Below are experts of layer 7 (counted from 0) of a mixture-of-experts language model. Rows are named router (the router's row for the expert), down (a neuron's output weights, with its number) and show model dimensions 0-191. Each number is 500 + 25 x the weight over its row's rms, rounded and kept within 0 to 999. Numbers have three digits each.
Before each expert's rows: a language model's description of what the expert responds to. This comes from a sample of Wikipedia text that the model never trained on.

# expert 8
It responds to: Prepositions such as in and of after a place noun in location statements, like "is a village in", "located in"; also north, Street, Lake.
router:453551498526474515489507503509497486504519508469443512505483527475473490512518483480503493498461494527468456487496507501505497495525492531499509462515506467478496485509514501448468528479530511528560524543500470472474517508518494506486467529500506478488490508506449520481514540460489514541465472483476456501477476494500536470506502499518458463490499522483472517482468507529521560457500525479491489509495517476508507484488463484494517507484483498530481543512575471491481510494503493434463549535487438520518535526547505453501501498484539496514500499450521504523500510486537469506
down0:521518491498473508512525523490496471527485488532512519513484482493442504496517527489428503479486465487520497553459503547474512501499451499501497534534491488480506455515498496458508538508484519501452446478489512544446475498507488500441508501488489503476498491528472553478512476483542527494527489479478473487526490495497471544503492514442465476499499503503522530499499476500487539508526489474478503511545476519483486547494532535496480480463454526468480472466507516495470496504529502514506542537483517524492480517530507518495528532528474448549517526496472509511539542504509519513

# expert 14
It responds to: Pieces inside Slavic, Czech and other foreign names and places, including Cyrillic letters and accented letters, such as Djok-ov-ic, Vlad-iv-ostok, Nov-á-k.
router:499555476557519488463549500476508457501475500490483498484456468536491491491495482488527492506512447524480518466469510492496480479520498503496460510490496478469464477489478494426475481544514517493489479542487489498528492508467500495464435537535478533500492467520483527484550505476492448488461498485477448449457494509488516493505520524502422515541498519498470508523502517503492489482519483481460468513463498453485536510510470499510501495460508510508493534502549501503495487533514489483500501514529479516512511515549502517496480518484530500542506450497517500497506509463479468505
down1:498487487480489465461514444504469469465479536458494459516519513488497498525473546487530471483484498510496506484547531525539490491486479493507513484468509506489501494505553497480516508546480528459571492561453500500499489464524513515506469506536472515510472498507518476529512441464524424508510499493500475504524496480489514506531501505481470492513509457482517516536509480475503485542493505490486511455492487499527487492513472506519494491493534469515459527501467499520494469489473498448508490516537460533533487459446475490544520501451523532504470489508488507492474508491532484541

# expert 50
It responds to: First tokens after line breaks, headings or table rows: pipes, hyphens, "The", "=", "Born", "Preceded", and coordinate symbols.
router:433535496517464517459534454565537497489502473515450500500485476521476465516480504487525491503502530497491473447531494491524496533496499483481495491508536488452505468491481490445495498483504507499491496563486486481507554517519461475471457532483500506449500496509470509482553532474496479473460488501503483457530485506495482500507515513496450491493509501490471495510517526519526497485491535495488481524495516470491547495525430482518515498477528535520457545470525500500498463474502531462482491498507512491517487524519532513522505476524546516540513502458492496531503485479476486546
down0:487455476519442517493534454537524532526505505531462490505514444510474494515498530456503511505526504504478462491528471439521466522460528525511546442521535457501503499463517517486489516490468478515493496494478470515483521525486488520512523527482489521498517489478475519502489522467505523489496464542511492511532511505510490501521495492506521509502489460475501513529539486519482475509445552511538467491501550488528518511487488461490499455499522496521482500497502503451503484452508544522502498507494511523501464485489474550510529454496461484533491502511485509506475456548462516559

# expert 2
It responds to: Short word pieces inside longer words, often after an initial f, b or F, such as f-ug-itive, f-isc-al, se-ction, L-ater.
router:456573455551493505485538503484539512471474478480442507452516525496450482522460505484534524517504502514512507502524460509505496480467502467478472500521481519506522460472485517434519477512509483530517500513466533487511522527516494468500477494501476493469485506486462498489529516497522527465497509486518486484495515456466488507501522464525498473520493474497486466468488444497486526482482508509516495538508471509477525453504494506469496486449500523507482547499541448502457487492494471468513524507499502557500576523528491520512519531486515487531486499494463503465500473483465510502
down0:492509482477488511444480505515468501448493455501497518483485503520504473480530522511494476504497481523508507502477490502494495485546492540509502479461502523473505478501499530464481558511514521521553486501496505479508499490530516473488476552532505494474491481526535515521462493504522493492515495457525465451523499497534479520510575504505478498514488508514489527479530460496473495480526542559468508545519530553477511517530511466468525426496516482500474507482478478487489499521499497468561538458492540434476504509494509500463513536484439500497494505490513507529537489498497525489

# expert 41
It responds to: Word pieces with j, ak, aw, or am inside South Asian and Slavic names, such as Pun-j-ab and Ban-j-a Luka, plus hyphens and line breaks.
router:481548473561486494517543480512523488496513518484482483505440517518451517533486524505533516529510468497498528476526519479528451481484522482482447528525496479521495492500485526445475481460496495484524488552491549499539539524472523464503501529490493520503497508493474507519550516466487511506485523516487470466493503474522541489516528507523485501513542523524478511503476528484543527497496536488501493514459501494519544496472496497469490496466471529478491559534561469506475460492507495486473501495516517518523550515531567526532500511491512485512528484465500469488488465512492507476
down11:489503542527484531493485464498521528536507476511502507469502511506461526470468485484518472503553511473513471529502509458490503561514527528493528539498511506448468491476525504550520525501533526485496502449491464476521527521530486513491486505503503512510560477472522504485535489480490510484488508544479512459505460484505476483530483515441495519475529505448502516551540516502513507469448510488532507487534516512499521503509468500512534528517476471495504470508522480470548503505530456527522528512496523490499495462467478453511491497481547529504490470441494518543504472484508504458

# expert 9
It responds to: Inner word pieces like od, el, re inside words such as episodic, modeling, concrete, plus building and design words like built, modern.
router:466559487566471515436504496522512485475503472492497540529512499509485525553496490473509477496463480514482471478520495475526541503503520506520504492478507478468538517516504497471499529474531495529531492544486524495515499483520483471521520513478472519471490507503476517495525554516505513507449525466489474482484502512499532488509531501489436498508482530501470497495474485499495531447506513542479449509544501461541531509541482495518497470458499549511500510494509519487499498504454505471487506547500466528510508530561531493520534491465552512504505508445538492488499523469513520517
down0:512499522481506509482535482482470476504511541514543532530474484539474524519519470454495519464547486505497476439475482526481469517524546530511528511460495510487475465497524502479520505442497491458505493502493467441479499563524499539493472512455479476504465462482498478497521495548505507488448510536525553495489525479481492514533518464467485521473473472474524521512485502493492562527523517511530475503511528509492492438496504503479459481502492492531499529486461499463459494481497484516530506533525542479493533502494500517510488470464500495483517526480514486484507514504458513501

# expert 57
It responds to: Particles like up, out, into, across, and inner word pieces such as evaporate, dissipating, manipulation, collaboration.
router:467582488557494499480532480510549495520558520475470471490471501571494479461464489493522520528510493504460502479541489530532494505504536515507524535535478474520491499508476515446470496485493504517532501545526501518516528486489464461501494510463461523521507501540491487440570489533527528491501487510482494475468492477491518479506494505507486506528487522502501501485476542509502494474474516512514474478487521478493504508545499497486528536458501500493491529515512531480494490460484483444496512537493467494559524479524525510524513519483504493491508503463485484440487497500526512519
down0:524507483462479495494504482546541515530513501496483496509501546502495495507485519505498490549504447484464486531519518527495470474519485536543455478478502572462517493488485530471468479520513545519478500515490508510485507507483483539507489466483497461504517513541496499479472514467561485490481498495453529559478494475496506547507498568511479504452515526507501537468491505483455480517479476508521498511503491502528508497501488494519490488522478525500466505457497504513492566468508511536541509487527523492513533487542489487496514495428507483510491471498498536470522530551505460534

# expert 56
It responds to: Function words in comparative or hedged prose, such as as in "not as successful as", not, only, than, still, never, also.
router:469558499574477494513520480510500493479484499508493483488459501516477512519478492503525480531527489534503455475499494445512460499506544510516524468502533485476528528506476482443460490462520524509521464553500488539539536470505498489512424493511463498469506511490471509454522561505539505477474501503491505497470492481528499513476531533511441483482511520437502494482482521521497515489508494514472463487514517472517486480517503444503517537485512497544465524464539495495504490498491495473460476543509497508513548498506535505456495505492513530509506484477502503468510505514487493525
down11:464486479505464476517517488520491532518433480548480547489508494514511484520475500418463495497487513525492514551486506494469498481498526535487506468454475489539471491466540547509481483458502447493482532543494459502495514474521518505539523478453520493472488516457512494497503498533489480488500494510495527526550500487502495578475510520503502466489510503454508520507510496491502458442514533501467499488497486524520455536491539487498535497483496476484483494500484472536507472488526456523465497490464503539506515500498495498505498485529475481514468505452486489525517503449509484496

# expert 21
It responds to: Space and first digits of years after in or from in biographies, such as in 1860 and In 1946, plus University and School.
router:499580490495503470517525460545498489465526494510462502475472478509468495478537477510526505516461491540488482494491514489512495498500471498479496485494492499486515505494492498476432506502490548525513495529482530522475519531481483483471489506494462507496451489511491541477519560485526482491449463496466468488487531558483530536509480502505492466472522500481462493496481485503482523485519542515494459525516496502519511488539479491502491505444499493526472587502523478506485494486488494452485517508520521561515520523531495499471536553508510504519507519483493490470467462479449478529
down1:486528496499507496520527488545496496489511475509512528491498490510542535452474513492479492493461512510512469507513505480514531485492505483476471522526501553488512528497530473494476512513536511475424523446468485541502539489523501518521535529521482503477472471510536507492520550501504455476506520496509498552494453523462465522481501498513474494489501492521533461512537502442477484531514520495494484523517498516479529503469491505535522538527481487468514499519438504499474525523521444464525513470495489471510495503462498501538519533489509567483485519506490499538489464503491423515

# expert 37
It responds to: The piece on inside or ending words like Tor-on-to, diag-on-al, strap-on, plus table cell separators and pieces like rec, dem, mon.
router:432559466567490498506475477507501512466524471476488518523467493513488484491525514454525472500486503501467491424482541471491482545478518489507482481524509470495503446532505508461497501503492528520546496551518510492519533480513449460492507477517494536500474513517498510481521522503512541504478488482491504498489485493508454503442488517501500500484462542501491496494457513506479533437482507529510458500478481488510503490504504469468542488473526543540458534539515533485477460511514495465482510515498512521524512496520498496502522489497535489477529515522517528487481473486453477530
down0:529535553443494534487527493523458514480508525511536526499493474514511532519487502483484540499509515518470496558506496487501482479561504483527471502498474556485508513473490522513512514508524546506536502519493470497491515479504465521499518547519525513517489536463531539537497517484539491423486502525503483506478479514499464526509534496522489526497488514513494491511529468517515496508507544508488531522557496574466508521537485488499538454512492452483483484494495488459495488515490478518520498454470519526490514503529504501461523510478465466550502506490491475541471493532518483536

# expert 27
It responds to: Words in story and plot summaries after he, she or tries, such as to, kill, persuade, him, and exclamation marks.
router:474561500566503500461508486529512499473536519467475511535451500508456476477501488493534499471466529522510471483551459471485503535477530511513496486484512477492523468509525501463499453508490541576540506533467500514516492537523475496488459491468526514486471473500484505501538511499490490503509508491519474481496477496515496530482530546495477470455496514485470516460471486483523469479507526512486463484508470487496507525528488465518530482476503515507476567512533497492520474528502530492512490558491526526492512496526488520462498476507540510513491528489518459539515446502498533499
down0:497511501504520529527517495494515493492454527557496495527492491485491474519519459463511492503567530502508492490452467512528503494530509554511472504502487489516518480519489540487485451520542513538512478462518465509484513525492478483483494507531466477476525536455506560528470542527513519507493506496498502489491460520481485520442519490476522504486522518513471487514455518494474530492534503512517509560495510539489497533510498505462468511529478573527511529502515449492492474526476509486522493493518496482566492515498489495504550507463506480523507490433536482500496536511483468516

# expert 16
It responds to: Words naming sports competitions and seasons, such as League, World, Cup, Championship, Year, often after a year or "Major", "Minor".
router:492565475531503496502526486508514484479516505430503492487494507552488488464501505461511496530508513469500486464522494500501509508520528481475464555492470537505510488497514499451483485482519499512499496556482493438458508494509477483478476539488485473509502521504534498437556530501468482480465508473508514503506486499460481524482496471531469480480516495475499458506472536502522519458464482474475461565481474472523503506491498534482484483501521517515469565481514525504512458488516508463495496470539498498514525489529508515518538462524518518514498518493515453466470518505490473546
down0:494540487539490509504525461462485487539502463524467520503485498486444490549514478492479487518497512495503474433513481501519464504505522483510482497508484478476494466499525517494510532476493520522512475508501523508489527516478488492462503514496489488439552485519483447536531496452499520470497487531515463516539465483468478492497494553447442532503514498523506501503499525475475547499521494527489499507536466597505526488498559489503505473571515494499474476473483495488464481495525499519525527526508519474486511472515521511504501499463484473523486477483504465510470524484507483494

# expert 26
It responds to: Accented or final vowels inside Spanish, Portuguese and other foreign names, in squad lists and credits, such as Ra-ú-l, Pabl-o, J-or-ge.
router:480532460568503501476518508473503487450493519498494511514458463489476477485509466462556485480501482500501472460512486471533481510470519549503469470521497505479483483456479483428489502492513529506484475504482494484525521495461488508482491536517497531506457497527505512495553545504500489500498499517485481460461492501489523511534544510526447496500483509490458529501497541508508484476487507476481469540472533495524531502508473503526510488470533492533469522489581460486449477514497494471512524460548483461479533499536488515496514498490496510530469470479510513506482497505484461521
down0:476575476498474520498518499475505505507506464504505494497476530556451498497531510472520510502506490493497512509463474535513514475489459480515547519511491458476536481511539524496497485471529479557516486454559519509451502501506498512500492470475549459499494515463473442538536521525541486482512508497454513478489544535484503520463511503507510507485506533516479481497485501515485514522501486455512512494528529516528541486517489510452524455512501463506498505479495499479516525509492501488502465490488551463529512451504442539488506472547524497464497512496547512483531493491482512487

# expert 60
It responds to: Time and cause words linking biographical events, such as before, after, until, since, from, after withdrew or died.
router:470566468525495515531530488513521490470520463485450459494453527526446479476494487476499467494514511519508486485502517470499466495536516502504516491488486488486528474522505501448509506509537520550504506528510478533504503493520509528470463471471478527463500510514497520481536526495529490487468483491496516485459489503497519516518507529480487460478525507554489458488499499532481516477488502532483487520526516515449539470507508497508508524463518500502454551499577490511527480544483504435498463528509496488532491529551472541487532537496552482496478494496468505498486504467524496497
down0:513488437498539544450502450513509533515473478487539515503504477512512508560466480509487488499486481514482487463469507540505473488504476556492532502485500507511503485496463510483479483531472497498518453547467530487493471489495501475458493505451472467522511494453491534546505538460459514527517509464517521480559520491494504535530546475498521497481466492518498494500509488472520518515500521531527488465498499512480484525503517501474486479484538470509489477509524504533498479519512506529512537500483490506443493511506525495443486501473507458488521503446555466488478502513442495504

# expert 28
It responds to: Digits inside years and the en dash in lifespan or numeric ranges, as in (1848–1908), 1875–1953, 2006, 1.0–1.5 mm.
router:499573516502512503506548482512494480478518481492466509462510507525486492544497465475527488526488504533497457508493521471510506501504503485521478470513529505466525514518495484453473494496532508484504506551510510497463547485453516443484498481477489548502446493492471500496503527492503487505445486487469497450479525519469520523513485494497494498487540544485435519534491495502509480486521521488503459507541520471509516514509442466483499494445485540534497577503536504486503516518507507431506471521501546546500535510511500486528532527467492487491495536481520499485502494481488496503
down1:495470485474525456501471508509481532530500521515506496492513498493488507498500507495517472509507491492464511504517478545471496541499519551488488514503471514520495497453507527546495519540510463521556495478488484467531515536491470547490463488535455479503483532526484507509509496524507478477465476452549508524484455483495460463508516534518472506507535500483526508517511518504534445493514478514514518481473489476456499538495495535507542492527474502474481465550543507542527518506473462471441473480461446494512499497486584509503499498513523463502514499509513503507501547496528486490

# expert 38
It responds to: Latin taxonomic endings and infobox coordinate symbols, such as Phyl-um, -idae, -us, °N, °W, plus the parenthesis after "Population".
router:450544498548514495465500537522502499475480479473489539496524502528488509541493499451539460492498507541495450466494510503533493553488501523475502497478503478482531471534516499452521507464493493504484485551484485539460529445491525480497489529520502489509498517518452484507545520528531545512426497475496493439501505504468531525469509503514472483512501531494516493484499507477491505425516499506495463509485527461494516514513489503512496481469501547540497540492554481503476513488521531461494470501499535499506486475532504477492507498488563512503503514455495489503471506489483518493
down0:506512525508485501488492485485509457518485506527469482480558487512494499531486508545472531510545448500499526508501500504497452516539530513500547494530499494456538481468496473455504489492493491554488491447535525526512450459514506496473522498482485519524475501462473520458503497497510530485510484485454534521496522491503481549486523504542521540475494486516535523495508495469490483566511514536503517509536541507488516433542508514477468515472512487517464478461514471454469497504522471519527522516461515484481491464492507458504524513516538495492502495479498479512487531525484554510

# expert 36
It responds to: Words right after was, is, as, became: the, a, known, called, considered, becoming, in descriptive or definitional sentences.
router:487554492553489484468512469488472521507447526469483524495524533517491516530491477481488532522508537486517450507486498462549494507498519488503509477518496516479491489512479492416479488476505523525548500565484481489517507492507490462517470503556475484464488508496494486462522554474502504479469497490494475482471524463513478515506529514490471458512495512481494506517474530528507497485514505486514476507483505515504520488483499456506532517458509512506478517458553498495502523473459484470473483527510469518527556495511506450523531508496578477511526512468518505471509453485502491545
down2:484499490502511524527491467518475528483508442531461484496505509518460517502481486512478505488480513471456475505449482529507433480531520540490522541494523461485542488488524474520470511540472469510507484496484501515474494495511481527491513544505438478495506469517502533521515511492514507501521482481526473550487504521479496512522493572526517494490525493497481521517498449462513543550468499507455521507516498472490532509505539503530514501469464512529481496493518520482466477485501516540513471504533485470435478511489509520498465532508474502494558465492480545520567505512498491488

# expert 25
It responds to: Inner word pieces right after an initial fragment, such as gl-im-pse, Tob-ac-co, com-mer-cially, ly-ric-s, plus com, app, spec.
router:446558459555502482498523486537536485511529486475507476480469522527474509522501502503537516487477541468493508471528498464489480524467519515509545512515489499489541510498490513429484481488513494502534513555502518473532510498490470488493491507487459494487549525467493529507550507456535489493503491501501538505472517470534513500498497513507459460505526489473500524462451493494480498492511548510508505467481460472527497480517523478451522494508478512502429561538533486529485475523474524446466491496525489513547517492515526502520487487503497500539485520500479500501478491492493533520
down0:546480485464486519499489466511482496473497517515497502479507463466442501517517498490493525479535478512514479463491486523484485476509499524521488463494464515438551483523525519475462537510434491492458518477514496479478494528539492479490512496491510473515488500462471515540486533483536490444483462493508501514503489483509451521483502497520469493502469517473461482518515496477482545505512500550526500524533533501454475505571576521472485534478509480498508514451468534526469481506531508529499503493530548519505525477508507517484513463488499531488500508483515516480489483518523519545

# expert 5
It responds to: Spaces and digits inside table cells, plus number words and short word-starts such as two, three, Sk, On, and em dashes.
router:469561474542498490466492497502503469500515512515469523512477490505494475520497501477482471508489472536516530473516515491529476527468509518475507512490515493445550468525534485415518505482487496505488489533491508510510527482514473486525497527485485517477430499512480498513544542496501477503482510461477481456425513491492511494464501512520454495491491496494512485505480489507535503451519484541512483496495534461471534494521465482476511503469516570492435515478561490520484496481472515454475502515520477514477530506515538501464479492481552521493511490476478521501493479470508499492
down1:535452457501502538494497467525523513516525491512457509481520477500530527517487496542462518500512505493463524535505475484518513466509522535504480519501501479507517501512515482454495522475509517502483512529531508493504471523464535485453488500501504510507483454510496471495478469492493541512479525472513498535490525495519492496495491496508522479491473457515505478581495494496448514517504526511494526520461549505503483492478492501501460543472483487496468455515527502472486502555464488591468524508535482479481519513451519511523465496511511467499422493510479481476534549510529497472

# expert 47
It responds to: Words like other, not, these, another, and any, plus pieces after capital or lowercase n, as in n-ie-ce and N-u-ytten.
router:454557479561487513529539491536506520449506501500498541512445454524463479546453492443491517497491469531493485507499492472499481546482520478530502459516534471476512479545543469452475521479519523536506444532481537516509533474512484477524461501489487523534502488478486507501521540490536482527455486481478503469505508537517504511501462485527490483446489516487454489482467494518516520485493503528471479509488512494534500515489463496525503495512527516519473543504523490507503454485462490471476505543515512518506527537505526512510508479520493496488462475502500516485488475514502497515
down0:482471529523491504501484508508533498469476475477534476471479498519486471535514487521502494510548477531524535499489491498482466459487494504532488539481488504468519474485556528506502520494501543515463467524519442489526475502484489520527507522488485535524487522485493466516477521502492525505523474522502541500487475434460493532512565513539467539479491476474501501467549465500480488522506548500562498489534507544497521512511533498502494488483512508495543489487480480500484507473510541512552500529492521527538487468513481555519486452466488489498502484441539528490524504504497521537

# expert 44
It responds to: "to" and spaces between years in ranges like "from 1933 to 1942", plus l pieces and digits in date and list formatting.
router:465544481525500501505503485509491495528512500500458524468487503507492491521557497479537521541510467519502502490472515496514487521517499493517449525496498492512518496515482506442482524481509560496499517529543525477509537514488477461484520497485464548465498506505513533477555546495543509484465510458485506432457529530483492498513513469512490515466462501497480474490510491480518475483476526523516486504488492512506524490540427495490505506503454524521449558513538477496510502505498467442502505541503531501552527513542504519534547525514520494485470519497501488472517524476481522508
down1:495503504459461520554487452529481493501511466524460446528536526489491511468507507533500498524512483459493516491501482496524473473470560550451473493454556518482492520535501485508494482529510510467511475513468460503489481488506538485474526545503515515542544498525493477517505472537554484501502488482469581519486504469490519510478525510533526497495528536492490484507498512466482470512484479531467485462481506523487497491481493499498522476499459513447525513497503514499492493509475535535522459497497500521492514500495543440539471520520475533507510463496507504478511499453494495509

# expert 62
It responds to: First pieces of Latinate words after "to" or "the", such as dis, rel, ref, trans, av-oid, dev-ices, inter-vocalically.
router:450597489515527477464511497505535510470483492469440493530469455528472458496529515453520504476472484503503483509547482492521487491509516528496531526498505494479516472492507512459519491502471490523506500572515495486506497533478512490504503512504446526459457533501469497493564519537547453504490498464517533466493528530514495507480513493509444481518487501509495517465500504455506485471495488531522493492514519463498517489492473509480486473478494494494456544489494509537476483503483530452473491534512541501511496472515507502511523452499543513481479468480477492476479497511484502505
down0:485547493497497517526476504516451498449547440484502490510481451523456462520496510467506515464465473478496507502481509546511541479476510513496503493515529496500510538509497477480479506511509495520470498501538489530493520486501489492485485501518511478469478545485501506475467480496518480498517511460553541486505510483431473529437550515526450469495504500478488530518526513499476497497477521500497469478511526523515555555482543447549476479503524487522510497465487526550484495519520480498490477479522527468496501480524482488489527506481486468476463523459501505529465500535489528522

# expert 24
It responds to: Pieces of election table labels such as Registered voters, Votes, Candidate, plus Manufacturer fields, with of and in after nouns.
router:472567486569483518513530481473538504453486516461470488502443499526476480495490514491545508502523526476494477467500520498530504505490525479498481505520483505506475411546497489446480462484483521531514499523483479494494503476511491454478459502497478499483514491485519471475544536511536478497473498506466459473477536491469529520504487490496491467506521482542517492499510518540486469483500493494479470506497525481490484524531508446531537498476505533511493539504518511511514514520493487440499495508474488485534515476541510545520518455496494518564535487466538496526499504500515501507
down0:510517504504472536477461486546483523480476504504506534507513501499493489503495508475508447558512536506537518456494505525481488440499502534484528502485479542485515485495469490477520521490502507514489522472525484500472518490484545493481565514481512476536495497519493548518475493508527504472517492504448481477481448484497487549469563512505493486534470460468508536527505485498469503552511485528548497472482541516458503512510518478489497460521483521501480448531509511499467491494510521554505502535503497520525532509474456499473482505496480500494557474515433523489512480489472496536

# expert 22
It responds to: Mostly "the" right after prepositions like of, on, at, with ("By the mid-1940s"), plus some capitalized name-initial fragments like Sp, Pet, Pl.
router:475544448527495515471504500502528477496512522460494492473478493508486504504463462429506474491498525471512508481516516464480524524471520547502509497487515504463543494517492480461481499528477534542529500499489500487512490525496450519447497529501526491471474496516464540520552547476559499506513511479512473468479474455503481488506502478501526451507523475501465498496498538489501514476516540499489472501509521458496524486519495499500518486513523515488454551473599534495503480466493536473480491523525507505512488487539493528518477471510501496488547499473500487505509513447496501527
down1:525490528492486493479520460516488495467447496486490479504469511485542477540519516504502490494509527505539516515526526476523448470476482532545511460491510454483508521527499545501507444501521523492478480491480519464491498548468468465434478552479517518525458489529481520482505499475480498527491491487492523483510485509525426549515510478540528515478499490530566492498477526509483466506499515461501540491523516492512501445533475554523478526526494473538476512512511505494486500485549496505474489474489493502472446498488532470527486500498504502521489515464489522500470488470525489490

# expert 59
It responds to: Header words in tables and sections, such as Apps, Votes, Candidate, and positions, plus vs in match headings and See.
router:476584486553486476485536506524482479495506499480439527518475465534485485476512501438537520518510485502482470478507500515517511545525526474520503542486477506467491470490487505471465494496517494508494483531488476477460511495496433506514521477506497546485509533491506516488578524530521523524485466493503484451457492516514475527496506478512460518521506475490490447507485517492521498477502489539508493515489524501504510495506498529503531494480495499471500531512540471503502440486482481452472478517530497484512520491558532469540513504509475524549489490496461476491492514513521499554
down1:512532479479557508504489464505520521460530485439476499474483514490442496519477511509517505490478507478510527462503492451547513475500557528472455465507510483486470522485525485488473511498534464503511504526472491469538448453520522485453507535544488517480497477512517519481510488529501470526493459512460491495476488521526471515527497516481524504516494502494528519532542442516496495525478497528471469488519533468499527518522529465483519517522444504493468510500506526513477508474512468512538467462492510525498532481481515517504484527519523526469491514529485516511500502548488451452

# expert 12
It responds to: Words of returning or renewal after his, her, the (returned, again, up, new) and odd word pieces in names.
router:448553485524489483464530480521526503451511485467476516481466509525488454510506471471535494495490516477472486460511502489494483497501545513489481489510501495523525472535497486450496514477501529533534476554507550518539537504498501504492528477464512505474457494464489548527541514518525458490486541508512439478481495477475518535501501541502455475462553500512466500481501509495491525461510542522442483489492528505519531507495460529522466486462516524506494536479510491519484480472491503466472498531523511523508517502550471518469533496501531508512498497487474479492508471459503526502
down0:469538519490485499545504509544491483516464518478486494499533495499438496545537492520486491529543511477504513481453521517474475506521519513493499427516500506470536500520523476497507497512493487508451516446508508533522520544501495505509521474528444470486496461472528474489501522487477483486515480480486528512489470514533476511514504514498450521493478507499509508468508465518451514504487453480530483512469487527455487496494537491490484540503506485477519501480518484473450464483540469499496508523486465460549524524522459542517513533491483520499479478534492526497569493501442483502

# expert 35
It responds to: Pipe separators and row-ending pipes in tables, especially after header rows like Total, plus ±, %, coordinates and en dashes.
router:511555495552503476509514492496504482487499498442506495508476504522486492513509460447538460482474518506478496457517516523520476525492514517490473516482522491450551474507552490479477493489540471495477474535486495509471523528477479472497447532461477493508509512486513507496562529496477538484496497476502519497460464487470520506523496524515459476529514513478512459484492509522502515448495505515505440530479515479481520497533517515504517521463516547534465552497551503547526471509494531445516474507522497497507533474565522482505520504517531519488482494480507487482472494495463484495
down1:490468490513473536509485497508512515508480559484457515435540476541460535494508519485488534472532508543481518484498518505569469464486474553479484497559485503531507518470473485499467473524505540493471490491555525503487495486524504501477526525517514525478468498525471551536523508482512514514436514513473538506473499480484500506475485478510489486496516485491501463482542496453492471511504507541485491507485488507491482522502518500516467508471519482479462515489474493522483522493476513526497525465539487468502460479469522466532532488475501495507499480474506529502514548485508475426

# expert 29
It responds to: Digits, above all zeros, inside sports statistics tables and number lists, as in | 0 | 0 | and $300 million.
router:455566522523486494498503503478521483495525486468504496486450497523454486478512506482506502529493506513480477456542542505494488505475490507528470541528493493468529482542537453430475475470505505516494507546514480496522522508504453512508467530507469494487469500498490493508522557503480467503494496469516473505457487488464488523526509498532459483510498446493509485480469507501519544465508498499496473540492517501495524480536516488506487490504521551456453526508546507503465429498504511484481481466505484486492505554508549512457509473507557495511507464481486483480468487502507481503
down1:514498515481535500494496467516527471511445459500523439437485511502507514543469516524510528520489503504563526467499497487487506461490498520468489511504481512510464484478532516420502482470492490510488490485531511540510454486536492496474520532574504506525508497512512539504500523509514511483443473469516494528475498504489504475498508537497507493516488529485474498514536469543523501558524498529488500431533506487469496484486515508512486550502465496528521535493488527465496508459493469543471506470499492500521531469493486508516496495485509469524471516478523513476537552470492488503

# expert 20
It responds to: Pipe separators in vote-count tables, plus middle pieces and suffixes of Latinate words, such as val-id, ox-id-ation, opin-ion, form.
router:472557485546488480474523511488512498469483462457508510490500501528462469495503493468539499501514530484467493491519511529522498489516527543461521497493480496493505463497482502441505485478473519531515508561460493502505511463520511485461480551506465486496509521483461529494548543531499482464494522477492502496496536508476526507475483484512447485533502462481488504522476538477494487449538481508456487533510518456465527507507524502529492494465538499530489552519516489537535459496500493456487465484506486464517516476549542500508533500531499510515516506436512500500503506470505494469
down0:481487510494498527518527485540501461469500434528534484531493474553482480511502492498460473490501553499578533442482498534478458460516499499523497464547476495481545501482486495471496506515512516517502488460538543528494509488508445477464537490474529540494465530498524509490478509510487482492504530530450499493472507450505479533481498469476477509511475491516499511489513526457505528521495476515509489507501524490441504477546504505498472457489479521495478471498507471500504519527492523491535500530483492494546503489527490510486520506476440477493502490499487496482470491554472458509

# expert 61
It responds to: Letters and pieces inside Spanish, Czech or other foreign names, often accented, such as Sán-che-z, Ló-pe-z, Dembél-é, á, š.
router:493545477528520493474534497495469485499470511486501537490473486508492487477516469484569494482504496498504504498515512470513510518486502507470495456516519491498487460453539486437495493477505485483482511533490521508507528491505466488483437571478494527491486505546505538526550537494490507483454496478478454446480480501490502526485530492516456471497501511506452533503505520481505470487520523472492482527473549488496542505514487503507539459477476515539457545505606484497476489501504515474501546507525509477485500497530500495462501485496521504508500504483482512506477474497481462520
down0:485543480492458552496504521487508522482503465476498497477523474494456504509531536505498526465493508440518465524494516487510487484462461503503484486449505495494525489493454512462495506517502499515483491441511506470486500531504507527523497529502492490468525468428493446544528526499531536487510479496472530476513499524481478525516523475536473521427502517471460496511500537511511521490477478477510495488541553552497501515495488505487503516472503461527509508510516506463492472500511472511474485458524518509485529480509480527487512496526479491533530494517548475472483465510482511417

# expert 32
It responds to: Colons, pipes, dashes and apostrophes in match reports and sports tables, such as "Celta Vigo:" before scorers, minute marks, and score separators.
router:458558515546504470500496514494488470541474511497494528490459503505467496476511497480469490508529492485523482477547516505519507525513530506557482538506484501464523465493465489476500492495517493517501505535514503487532538527543478540489483503486478494474477525520494528507548511493510470470499516480483481506450473518490513518461524475519456453483490457479451488513494530521539514507535493508463490530497490526519548460522512503509507475488525498519486535522568505497468442490497506462513516518521462512512482487579489490487522481513537526543526499472521467489487459477513512522
down0:539480486468524480533520502498529536492486478525529541486528505491447509510523478503489507507549506557510504480434485502492462496501499531479544496493469537498529500473518496530510522542472570523489498470506503498497532551465507503501518481518472464511486475479508499522485498484517519485545502501519522509488529528510466510454557516503498481517527544508512516509445531511474506527548519510507509543539501502501546519530473491470497445511463472536509501479493531483497513549479446520528499525489564452515513475507512489515501495517495495502518520475480494498491472526517504486

# expert 52
It responds to: Single capital letters starting a split name or code, e.g. B in chess moves Bxc6, "Chusquea", "Glep", "BEL", common in taxon entries.
router:451573498520516499495516467496501496484524520433470520510526483521479493521460460474548501503511476539539495453527520490502505514475513520488496509500490515467533461496495505463508468524487499496530484556458511524506519518489501460513480519518497495482494499496458507497533581483509497518457518491495499484494490499485501543503485510516446470468493523483474489521479514527545524465522502489497439533513493482491495510528477500500543479461528527531490569496560495503487470484503507449520514534497495512496503480537516507480512506496571507500520506497477540514473494475496499499
down1:505458494519515485518474485475495521499497466504482490458505521503546502481498519477460466502531495499477512517485527499510508504538552551485503487483510476565489454530507494507499512511549517477451508500493510498452493498532473448505513509523473512448522513489489500479501460557479440527522502448475511560461449477467504504511499493499501490507478500501509478517521492522529512497486525496484479503501498497527512522508519493494481519445507474468505481519537503435547506528463499512498484489526489495522490496523577466474530516534534475475462527517484487510515520511468462512

# expert 51
It responds to: First pieces of capitalized surnames or words right after a table bar or space, such as Gray, Sony, Pratt, Transferred.
router:479576499529515472474508476503484475501493491483485477524502506524483480517502507488489491501491467479482494504526526516498525491470503521500498512481534486520516447554498497445502453505513499531493499560515525466511505481483477471500463557509516527489484506541458497500565547495512492534495475455472486461487479525487498493460508493529437513494510492493488484479508506469544522486501479529499457532514522458497501514507479479509500457495536540501470547532510494509482478488494520461468507486475512485518568488508552515490530474526567482490501500471537491507487486474482475528
down1:535487508461486524509502463498515507530490533501492505446502536494463498520473513468501505504568485509525504470538542533478469476482498515492469474543496505537515494487519506490503494523506482519463492519495497508492497540551534458444477487525475477487506530505506525553518433450495478487527487502496550478468483563477510503496463552521501513519547460523496480502511491506485479495507456457481508519478472470474493495479500500507482535473476498473489482478490489492485524496467488570481473506484538465487531491475505517515529520496463484476455484508512492506483528463472520499